config.yaml
d_model: 256
router_score: "softmax"
normalize_top_k: true
balance_loss: 0.00349
balance_bias: false
norm: "rmsnorm"
norm_eps: 1e-05
tie_embeddings: false
beta1: 0.9
dataset: "wikipedia_en"
Below are experts of layer 2 (counted from 0) of a mixture-of-experts language model. Rows are named gate (a neuron's input weights, with its number), up (a neuron's input weights, with its number), down (a neuron's output weights, with its number) and show model dimensions 0-255. Each number is 500 + 50 x the weight over its row's rms, rounded and kept within 0 to 999. Numbers have three digits each.
Before each expert's rows: "comes before" lists some tokens at least twice as common just after its tokens as in all text; "mostly gets" lists some tokens that are sent to it at least half of the time. This comes from a sample of Wikipedia text that the model never trained on. Tokens count by the router's weight.

# expert 4
comes before: " the", " a", " his", " their", " its", " her"
mostly gets: " of", " for", " from", " about", " on", " than"
gate0:618375513457428477513540429559438539482466531458545605512500474518469482506529624529512425460487567541525500550528530379539559552522505399587494466475413571492473452514523569497477534532389443546394560526480521502589521429553530531536515451473512417507621530498482468517565554471466431438525479503473470508477453439442500448425502479623450515544522446473447522571545535505484502514505522516570467437484479464572498489485558455427488499520409523528538464484632585511506513516487488495628443518417468419544468524518596482439527483515526495483546534513521494496434566444498417486465550475564465568436520497558567484394451417468529563454534509486578510603391522504500526507596432501515527467485476470502501440522559458471559557528481460448442574536407533465398454483451537
up0:546539477526554444470548482447525449605546595478479582435453439396424590535491452506440457544514448494564522438512458454476570409510558450593371446519617533489539490437421470506493479474444586479529466441476553500591488484457548476596466530532482527415505521504634539542483492555451524333462505470475512527488477544503549451448454536503514552452534573530523459477561499550442465512531502507608460454535466487537526415535538502498460502417470478511518429527625535530543478436476528517485569497501531536488514462413606474487524414472544490477509488474460528514634515489467418524602461516525499514506510494572530468471483441532508495471561521479379497588547492591511502518552422461572515548445608478503439501489512517594525468521494443437428465511516512543386496406453517
down0:422575384548514438514546550523498527496583580559514605549495545416483527489468457461561468534473476550497563483496411403487548517534551443497406540452572554483444556431527539541500499503484539412500445421471513541533540470489568483515506590586435519432620482530509505535412541542460524493540493582466523395531445477554478450540530571565439534534516556498555447554502599573547562493478559499539519520584531537482474522499542470501448364538498475506518536406494506515500364402479407483454562548484506499468568493491511485518579409440514530511527455493490480457525569519499420533543535518592542523468567540568449513463493446499458487464473580508481445633475506494543510532608454415515473540478487492441456405497519570507500460570479525504475351462525457595512471463440579

# expert 37
comes before: "-", "|", "The", "S", "M", "   "
mostly gets: ")\n", ".\n", "\"\n", ":\n", "′", ";\n"
gate1:537575503426490507479587512473466462362423545506534387479541445459586472554584431469520543518461436402437530479402640481491482472552502498524525507499605521477585525522542491447472406486503488464557465397491543514571530446515528524580488428540415503470490486499448478524472502476470538583501546524530481463496439503389490480521396457444467537470477458511536460479538460439537532538506476445449511574615549586580505463456475536514511479524456435555627638523574503478522570524649474515506591473476488497492513472545540503641522510532556513506553582466453455521469436513481516582517491545544488510549465531417459536434547563512536502428504525422444489565487459500538440501564529519518521470526497435490447606582481502551528565519507512566468492473484412471371538520476501
up1:481515412414516458490500478570562444437582609435515452546518474513444460487535441497540471526513404527526475504531538562386486598495457523475468537434536493458427519430573487542517485555504434428468442510523478436553595588472402544553491499477431512516520524532525456504506542412428456406567487504494461533461552437460507512386447513472613469422593489490505478468538491521466490505545500509418470496553470501483524563442470469514564515477494557542567523471554549495537540456559484502439489444498484520477516483479562588443432504596405507517527470574505606451475460449483494556425575498528512428563562494461481477519430402556483485584449573591516435434463487478531513522644404442517484522520501420561600476442558542511532516457419509497625568503584459457542419462421534
down1:491456546492468430449528509461481490404483415594563551595454499525552498459463564493442591467480475415515401522519476587618406601523474557470496538547481488561473468511467507505472542516518469528441447408508446439467592417495539543547473377499491531598408438531408540483522552549462491521559491588454505536514599405559483373531536561497479467567543449513458542466522481503485460490460482512579459540426496571541464578536415588498486477521527405524557579476516453541488491480533438433502551460509611441495562452495466466579473480569462455540487435488481492527446435417524463566471522518599427577543544465519516596528513520459536507508517524519494477454497532498356533463515481446453502548526391499529523518549483523560587558443528554534531456402502478572511459522541454

# expert 1
comes before: "|", " |", ";", " |\n", ")", " League"
mostly gets: " Championship", " JPL", " League", " league", " Racing", " teams"
gate1:577385524601426468537464488485539463485557548546498509515517540488515496471535505484489540466416401514565498522495517578494609460541532485469584552482491449522481526443583614420512490473493495533410423533544493546436502415420561544482504492466526538480599561499572488498458426460484468477518522511604395509558454472413508487528548537429566531573578401441458485467538495439424605483437484480540532468491465433472555595521516556544605538499454482424519421570434514477478531401490459480431516461488505484531503431447500493518422530457467499534460469586489528444472551552495462520539540523465425529415462512478540383385442471588431482522428515543481500511438511536484460540563554628512450507517455521476596500565410458511395416421459497554560538530541474503460460444501534
up1:575477544493440419448438526565481449523501441480438549553477510471476557514538457471450574519494559531571576489445548520521591438538469498527470468571484517519507525431466458452569461454521518488547506477495498570446425502516590456581509572505495574521554531457505425551432529519483565496467528528618474492496500424500522456431503517494545480467478462457559451468561457540435531524459658576643477493561436413554532532558410487515466524533502457516458490590459366487575475514428537515506551526536475559477443471437479454495523455448552517547489469454435469499468559595487378392518467618486418413499497546447506425563496453582479520482409403528437463548537517533490452477511506527450444472629461560511543443477463441519455453496518447442388442459537514395468532460533482
down1:478448454441455416554529491452549631605466459545502512492585459466593511536437457549500437456499422466514545472427486574519586449513559510472462462448589521549496538513534540494503538555508534473513550546477542504472496519514568477555450433452555454493478379501509560479469506530376541498437446374536543556513481602402544485567466507549535484500553538526464469530543475460502470501501464597412536560480491603548431428453536501579420525507558480521566560474436516524407540596441532473518464526492451438546573502619522449532574517394532457508411469494504509502495466493458414465490531518469504562488541483444432428386463460508506589562400546500522431462542516481496453505519512590533447557494544549527476493554512386555413441507564498520524476418420520486562514567425522

# expert 42
comes before: " |", ".", "–", ";", ",", " |\n"
mostly gets: "14", "13", "12", "eat", "10", "11"
gate1:513570525466500493583630551495465574496450591506567430554460437473454532548519539558448620478426586492425503538450526553471520492585481419537431527561524473545587543480389597491491478436452511420514522515467481512515508546519435464536554534550550432527511455526591451440466550508532497610448410554543544507539484441512488579552358438589488539546495543452466480454493485450529536500508468446514431547541535480515592516530488512457489513532431525450541521563531591461474500568480371507435564458500485559583431476452452511496483471539521562512573470556373475486534413553516562560437519550491470581521502504468412434467541474492472551576491478418433510488484521512535548542617438483523559437454503438486504435427543507561503523495449501470514527412581552460489540399462493
up1:549431521477498439448522469540529521415474558432503542493516470450468501506494523443505502588445562530480489416488402478523504547542549507529444446468443462452585515545564573453572579499480491518478571434560500600457526491491490473567461429511573558540543539417485533565458507438506463497483462497416456467501497529486545558550465546555527573565595450558424470471532562452503528476466480505532523529505518497414549483524530521424516619359539452466419448536484444425459509404510490494501510386537414470457547536504566485507540378449460414539491466450485474487521498464475425545410502470418515494490467481522554433511527412425449574463591504542486547457420434483594484465578509502593446514504413468537513561475574545635491454505508470531471449547543522543316504454443469
down1:522503530444507512453465445539516483492454469498448544577588610485513513482444438421565526427481409488589458477462481590465502465581433533444405517545498534494469508524499508483465534524529485460478520430514606426463537486548540502499451405474471456497502519467493567463579579459563547491482520554476399399467579624619503517436527527495548501567561466529555471618508462561486452535556561617441579502423489552431560548398500498479492488476549465591500560563508458476506526486428507495513492419455502544514600538537545435476552483541521546484567522484533437422555410520519536526495631471525401574416478414487527472471475393474498590545499464492392508500523476480426554502499485448506462478366513530456441531554472521567541520525521474598448489510510432517500523524584510

# expert 36
comes before: " and", "-", ",", " in", ".\n\n", "'s"
mostly gets: "\"\n", " Chinese", " Japanese", " Polish", " Taiwan", " Portuguese"
gate8:535523493463458556538458447510437520525520467541507535501393604511555397459400419533501433509629529518499510418506393585541497573519576499517465544575525575478519453504491403587402413465510508550564572500454459458447544399540538547428424453544506496491548492486571555493536605482475538418519460462466521438468485522550453468488547434470573468513469603445532474509514444485501541426476497497431470601492450442508483460411452462433407469539522487572425495510588504475461473566520536509486511478592505467564420510485629445548514549481517574485429550435487542554480542485545430471447495511483455434472516556489514512437466460441522455455474417612596500476526539486489504454446500551499437567621529539483422539518519528525492520518498513510512525468395519419477489568612467
up8:597494530505482564519422473589507493485366532476488514537503501445510534612435516573501456513541493544522468457413406615389482547534457540496466439539358527510450510515496458540494517518568447543485496496431554436449463464502534595435378418546497385519514498525460499516539496506505487359405548441539426472559530557516471546528484536464531454577446475490534462475522405400518598476529511514506445560591432595492542557528537479542548535556457478531460534554454532484430506402498382573541502517542358495532490536554523418568479520530523467501552585481530460526502464522432605506456448529512433405490542512505512553488463442602543512474449544471476509484540502456494494512530479575442488421563575452444504504494427477488494533456441542505520462515483499510409453521569497
down8:458600412485478391518475564546492384583517448424525526402499490520540594417536482520562497516493513495557542542574539472529610519462561498537493510454545497536551510587526480410638502559548540554510517484522493465504480440492471555495528421455501532539504510492570570558487472468514416574493522524493534546566538466464500540507500539569446562451446513526369491471566499536487409530473515513471547510511476410560482426410511548507493564514442535527473478482472546515475381498534538428540570436471511530523546452450541546600508529541425437498502455558500409582516429485462491408518503431427496417430425461477620478526554564426588479496534500571564525558475561464492614422572445487391531507541437472485498491478600499485484480548451469482439462514514491540583602469441497

# expert 24
comes before: " ", "-", " —", " −", " +", " •"
mostly gets: ";\n", " Insecta", ");\n", "°S", "°N", " |"
gate0:531481453581428489570471412431511542503504431521532457541467576529486530439573515484334500503456467441446473476424603495545599428550511600426512520486471560542523508608477531508417518538553432476446464619529519509418534463523536467535492550567454520486544594455530499540493581480430506503529517539513482506459468444518573507499549607555440614389548416502514469446513506491474511506565514425543462642536455516464498435457528528482477424445441432455517508454576495504560422608540410509523522456535482481486428571505456523509623533485531512545547557569463408484606474517406514583532585556524470528448457510447529517506458516507480550527475548535547540556556557525614473540457458526510466437576540482493528497575430463540486490522518478515547452494518492483490547549578456
up0:427547473465549450439472507498488510468467530488530503555510474537507392458520509489497470465500555571533465589555463425499514543578478419520448456531541523444484496357467468454613483457609628558433551453491569523566465549452492452607558497477531560499523456539581490448582480478546467591442462443564510501514525573423588451475504441563462419512509572532510631497512518564590449522530546560496520450489552509544533537462397461530531563503571503558422507545445548495440537456454475550504500547551499501594529430528555520535373440501464421440486487515486547546408506473543589379418400452433500463518610525505476482545527468447515444503537459489407484482406448531515509411517530505485499525459459448549435499473546474502496536586463529559494554486544509535515490531406557
down0:495440489555455509562533465544506557575467453554516447452536492501455448469539506585504442479431528460532494461460520477581486490628560468515428553556499472484538506470507550507532483498569508547459388424522541602497578591465513442454558464495461521521654512481428471485435621461567574546506514459522575452557525398490550488448482449518431433419609566490483448502446499437404467452540507500522585491497447518570524450486409449538472585461527575531551515443458451478556496520466547405522423524510532507486517434493593523465524497567441465501505542461555546479469554479520478471539593443467480544479569548507518549520424557540483553481402611475515524462408536556607506415482539553513511428502545445518472419428457465408480530475544378449552489464529512514578560565502545

# expert 23
comes before: "–", ",", " |", ")", ")\n", "\n"
mostly gets: "á", " Binomial", "AC", "э", "E", "â"
gate0:591461551541444553497522450512612599459441633542508467512530508515511603667498461521440412398502518564506456514579588466467399485564470567504528430478457508467568564593601553478449491452499479560480460418609545447514557511468563552595524553520437481479580569477526459467526521469534512546445441553496488458535520473473481497542480470469496533496584545463634514482501474449427501531487479477430538567597533508513449539547510447446511526516463445482479452539546526510427479505519435461472567581485519561515465533491545510535536549468443599531454467433455513513532522521550464489518525561560489549548489454446424553517403453491504505459467541487463489481490558433538531451608650521475527539554558488486523433539448523485363510563458513555481538400474499511462528452481582
up0:643464498484563470536536412525561449489538405419474461531498473492457404463496543611456459549440472524465536528438458437520476417548510412487473595515544511549549500574430518528518531471516475426548464541387472475509464441506560460496470462526535459467498387473489501462486551493393410331514414523473576536483486497516534562532503562605521588504434477502484538503476528534547520446550588436452485602427541537522542507500453563496563526411547537526388539483476475524524505481498513441485468592497563538417403535465482569450445521540485470479520589560467503504463543450451484503556593499530430461459456567515549467546504512497477526425477456517520492473487489584529520525461580427473551502555447460440521519615523520605491536552466496503509351429524477514514476548501397
down0:530459489557405481523445501508517479487528460421455498563605393448494415381522438540512489585508525513493546443514483460503570563470527442477473443491497593481475549527502539408484491596541433547537547501509411571486443489546536567455489481425553462547600397499509560434562541506474517513525426444522528425498480448482557481514485592528480524509425500459573573532542485437538531538528547582499407544466477494512480469452407478502457486438458527520472508417469418525459486462486511519532381444528592503453505461492464608602526415483518489472484582511484562411465475450440590483488546423437552501436509609543471516445521574487472487520466571530485454517553461585549557529535503448466532562418481346465520457472544560496579570419583463519521453489544486389486470460429503

# expert 18
comes before: ",", " |", "–", ")", ")\n", "),"
mostly gets: " (", "9", "700", "450", "900", "7"
gate0:439498579515523524541573529419519574544527608602443471515421456409464514469527512524558435539457476425550520426473532631581413495547520537586563476416449500439449522555414502459528504495499495505459475549519533558527469516490528562484511501488633500513541487659622538459513497510576416403492528527410602506449500542505466623505467483511504467556591600560530401480534503489496573543520534475496444488514552481427526479523504500565528569426468460475486465545606506450500509426496479532435479493454533532564578500442449521445493501487540585486532483494561573503449513449443527396583480462514478464481560466468520543472548514427528463485499478409519488500470521405574555460506464470482525511422511455534477460516494420497512553561405617514579498467554486535470502490527618
up0:438505474484475415450520541479468496433451550529543520510479558479471593594440499533473587498551495479456574468487483548550477502513625517524559523474589524456496523377473505434564543523504471512493509439508476482545523477599491414501496504479481545512451499507586439583504592432463542401536438505534407523458436467464474481549576452447514511496551651488486513524420512508546535486468430449469544419517437496600489491525604442488471494553397494457475559447443486503568479545452503540495525477464438547469504415457498407614558430548495518574557395476503514521563511538483460524504565502484547521536564471444511494308474501460431580575517542532576496483506508578523495507488548595442397485560493456467458428579452520557445454535481445561535584538450529526505439405528484
down0:570527488547487515497519555437338438410450524593518464441593517539484463505525504529495588485504513488468635499475509497508595569525483454488478508527534513410442531446509552441579503511553471535529489547466520463526506515522480444578546560428520491616539524431568517444489613472483623485443468432555462431528604453557473442494528424557468494451465548447489518476506512451490450514545447510519592449536447400449512482523497436471445570530530511573543570502504510593583612515465482492547515551490464554537462466557470486528463548450486539436500472552580532485537604558503569473441477535456498560514552407551472451449553569485533594544448437599531463560514579527610403510424458615503388461490541539460532481468508511490451474574515468470561540507524568538516451490494469

# expert 62
comes before: "201", "1", "200", "0", "2", "202"
mostly gets: " ", " comm", " one", " qu", " att", " reg"
gate1:598517473457481511520544564515516492561447486562487410549452510586546498467561549398541500530466430595451451448438471475499604518482525530419490477502461491479507574486503518566560433459527507551549475458514479495445494492470526450561533533540507461410473518497528431559423529480501575405504501537576526362462448498423521453523519452598539518512488653622563516520500448488558582479499352500535465641544455478533489430462543501495472540562437511521519463528567528450445417501596544460426475425583507454576559477510576567448529502465443568341514483550557446522503501558521512563487530510502499474458500498572485532535513489416385484546510495475512505522567455537511576637524521441433506483520485565490552513454482499559517460461560495503507450487552467617478543519489464
up1:572480524540663534575557536516564521503519456575555473533487545462440483472500555434465426494573468448517440492504520539492490472533589449497568584462485533428498449454474474492457546496568593507490521446499532505527531451367495511550635511487535481534518479637460477470588468337483403502565517478480579456471593561433509407517444453534546516492492569630498535515487558497460518557498527505403436481530517501459388519502471520501536418530478505471485508508547617507498457506526498465553495527594512450548559500527487570426556516490476608484459503499546452541505493511472504450484427606527513567514576540529533500522483505499530519506479519532478423531500498485516583469550500479414474503426487530585558535467514707460533544498575498455494481421447455489500444448468588
down1:472446511519538534439482450387571485541507574403422476517530509483461412507484539495533477534450516490513507449543461489488501559571566517552495493488452527452526547462490547512533512408449539536481497478507505507560519462549515616433477465449542489642572580513498465478492491493452473486471493526545457444514547566466439483553433533496575409424495626463536508522536535558495506594479401425369512509492468423441492520484510587515578509438426470489505416496501542511517535536538544494463462432499560503525516423542446502604536520486454642465498476407526480612453438533469503496456448638449526519554544471415488499534502483498593462538452551554481545472507512461597591494527468546621434573498402498520483549518480494528535528503383552462521582392510514522416396451472437

# expert 27
comes before: ",", " of", " and", ".", " in", ".\n\n"
mostly gets: " tornado", " aircraft", " coins", " roof", " systems", " health"
gate8:494513506519479521478479480550543491416428514477472484503558449560590489534398483540533533481529487471516562530420578488497457431553572468540586558536581571473505494491460478567465510492469439470478460483466481451461638556575464467471536465551492528498490493522541457482456553481581539501496463500515493504470519493542519482498508505506471367528488496427577494528464491516566451337592427511406523592536514499515602512517550555501585548567472457545416495569445515406476517532435515558479440490540559441480485490489522418472527486527575427567613458499473480532494605545525532546488475478446552563424472415596517406581514453567600504486385567547470599546426492452530469523485526471472567466439443540509476517494463495556481493628465443446386538519589419559464539455467423
up8:601487503529418533463470559500489533520561561549516532434459568476450552531601495546527515528474555406516466495586478504461595468442544563502434490489438487493523521480518489472511531522555517511561533625496560614549396445437522528447451522467536554491488460534492598516458506575506548559566573518528546420562581432439472568563424490429542562527562568520436465458515500411394556607437509560545524411534520448475486441516450514489433444448507570469648533581549512492572510432501484462486537509500432487482582532529488547501425562550421566424474567505513509522533370495489423470509416585446498487595431479516489502455475499571398533516547509442528450493526524545462536504494490518479514521519557498449561486375483508498573415441479485536564465541443452486482460516522584
down8:462482400502536471472516434503485519513505542483514537566521443543492568503457545447539524520473435497457414577482437408527524482511550427484494482589499449562444516624482469591594553480517589534480538527418453530440478565462474461499531472486437487503793432504437577521523485489445502559475463444569486484434553534428529500551515391508563490442450566440407515460518532431486490547536446488493517488478507510517566427498520477502424453539560452462501457543441535543538512461490512475538518549446484498580471493523498606585594466484497538497463483522472553615508500507547556490475442458541583462438499483436472514520507492526511511519512466486490459496609470535479561490551517538561489501544520443431420461500565500416612493471544604586446428534485492536604575465553458

# expert 13
comes before: " of", ",", " in", " and", ".", ".\n\n"
mostly gets: "ism", " education", " government", " Labour", " Conservative", " America"
gate8:544473523523496480459550535485430448539502576529515539539464523502498493504478436558506547572518528382485535471543462460493484449536522387573512484593432565421528538488438405474455514382474501464531516427542446627430509495622500543499485461556484503460473610551523458530459496497473539441532454513419455538555644464497518536499517554510548492471449522463456546459533565495440471538564466514598552501511465430462440551466500498412548540446477470494517495528480491534545512503441440518505533536392438470508510596528392464530536484434463504607521518512449432509479540455426478447554526496453436439526478618437538339418494617560482428485565544550425556469423572472501557517436540542514512533484489479479404512411519459413520479465467417520441530472504461548535459552408452
up8:543507509531481502407434529533469421540488511550490550560533507542494599558529400568524602518542415503399492480571490480496476422519550549509434517516537461567439519473469521524487497439604490520555540494613448647443424478637535585463521538503440496529500483492435499526549432464477515389521560480379509567562558479532446525450589498475575553579442419522506499419549477442431490483517527532597520515522514483522506512510379507479557463540562499503493519545482366448506555496539456496458513589488478474494503468454506584511519512463489425548490495519485469568493521495459483498515526507517385440495554510450548444516529575493488425479610524538522614463458451389496535436497531488554456551582495457489533506451512571411466537545509476524459630434509403503484540439413492
down8:529504431468550554522472509567480489533535418426455515506518494503506481432593576492476438515541469514494428424508536494469561454490422571442597566462437496462522546493434580503438497439477552486505590511588456508465490541531513592515550555378572572519294500604430527533543537514523524538598563382517507489500528519552486463450527552527519541570554434564481474580559445457563445473477466444425567611442615566571496523533430630506455508536526525522558505505545476571418449507518509475455511459548522492450452458471490482518518509489535484483499531464505517449503533509541520493411573509457545530576508542454482561479564435483538458545466528545485510471439488432355527421460452395514480537506516452558523512571515505497576540407533465543525452438509457523461476598463479

# expert 52
comes before: " |", " ", "|", " |\n", "==\n", "==\n\n"
mostly gets: " Votes", " %", " Goals", " ±%", " −", " List"
gate0:536425444498499471471561622555464430429513428554489515529512439515553575561490496466505483526510464537409470489448533563476509551481533445529479457511490483599524546452517478497433485555505487492502460411534482536420572556526561515493524582553517440639505620387492498498439609418524587459475484447514473537529430468529522485502533494375496425422444530542569564467558587545444543487514539533428509531464535509497554484497539479488585517448550501513466428513492453551519457369455507416480462484523546480545608485449425623483566450436557499565392601521454576401519428604492506511523382484552526490494594427461430486529496523560524490511492434503473524510555504572478479512470467449506505467564479527495507452490516486429565503603494504495494594517531498503545492553409418
up0:545497515494448476547591595493468439497469483509515492466538505565484506569549477532510581585492452600412371446447461589424478484522493497450405403455591514537575585385497544548409527544445542491492358398527491544463555456491582490528581563418496446622481535504429497499500582421448531432493559486516482457520503467506441474491458479442459479462431578477508500522493521427472503434529538531553495482536497446572462450483552505525517491504511391528470506466464448575565528447429481450536514382524473480460488466467472562472499344460489475530432579540492554463548501560592554541573458524577533547485506582479480508515514472546500456550487479510495578518522505502512469529397506429485520532586458525542491542460532482482587563551490521471457497454437529451552442569368547
down0:641512555493454531551396562461495487517594448529556457400475504503459485519440495522473356472527487464542487488497491475591508611509391464515566498516445459478428506486439527475539437522463442532488476546459495469490515503540604573477442454483525513502362442598489520592611498591404530590560534503456435529474462507500517540506566517456468469560517440429513463489500519440578577538514552500522548552516491504499565532598486541463575513519527410452455504522494446517526485428502564424498479513504505472494500485503573458524481575489536597471557519621531569529396455452613499486572527548562519532473494409555499564390582462459571550466483539515567535505427553459531472456393482470463450482485509551483455452529472494539519478500493575532571582537541500579437494463433421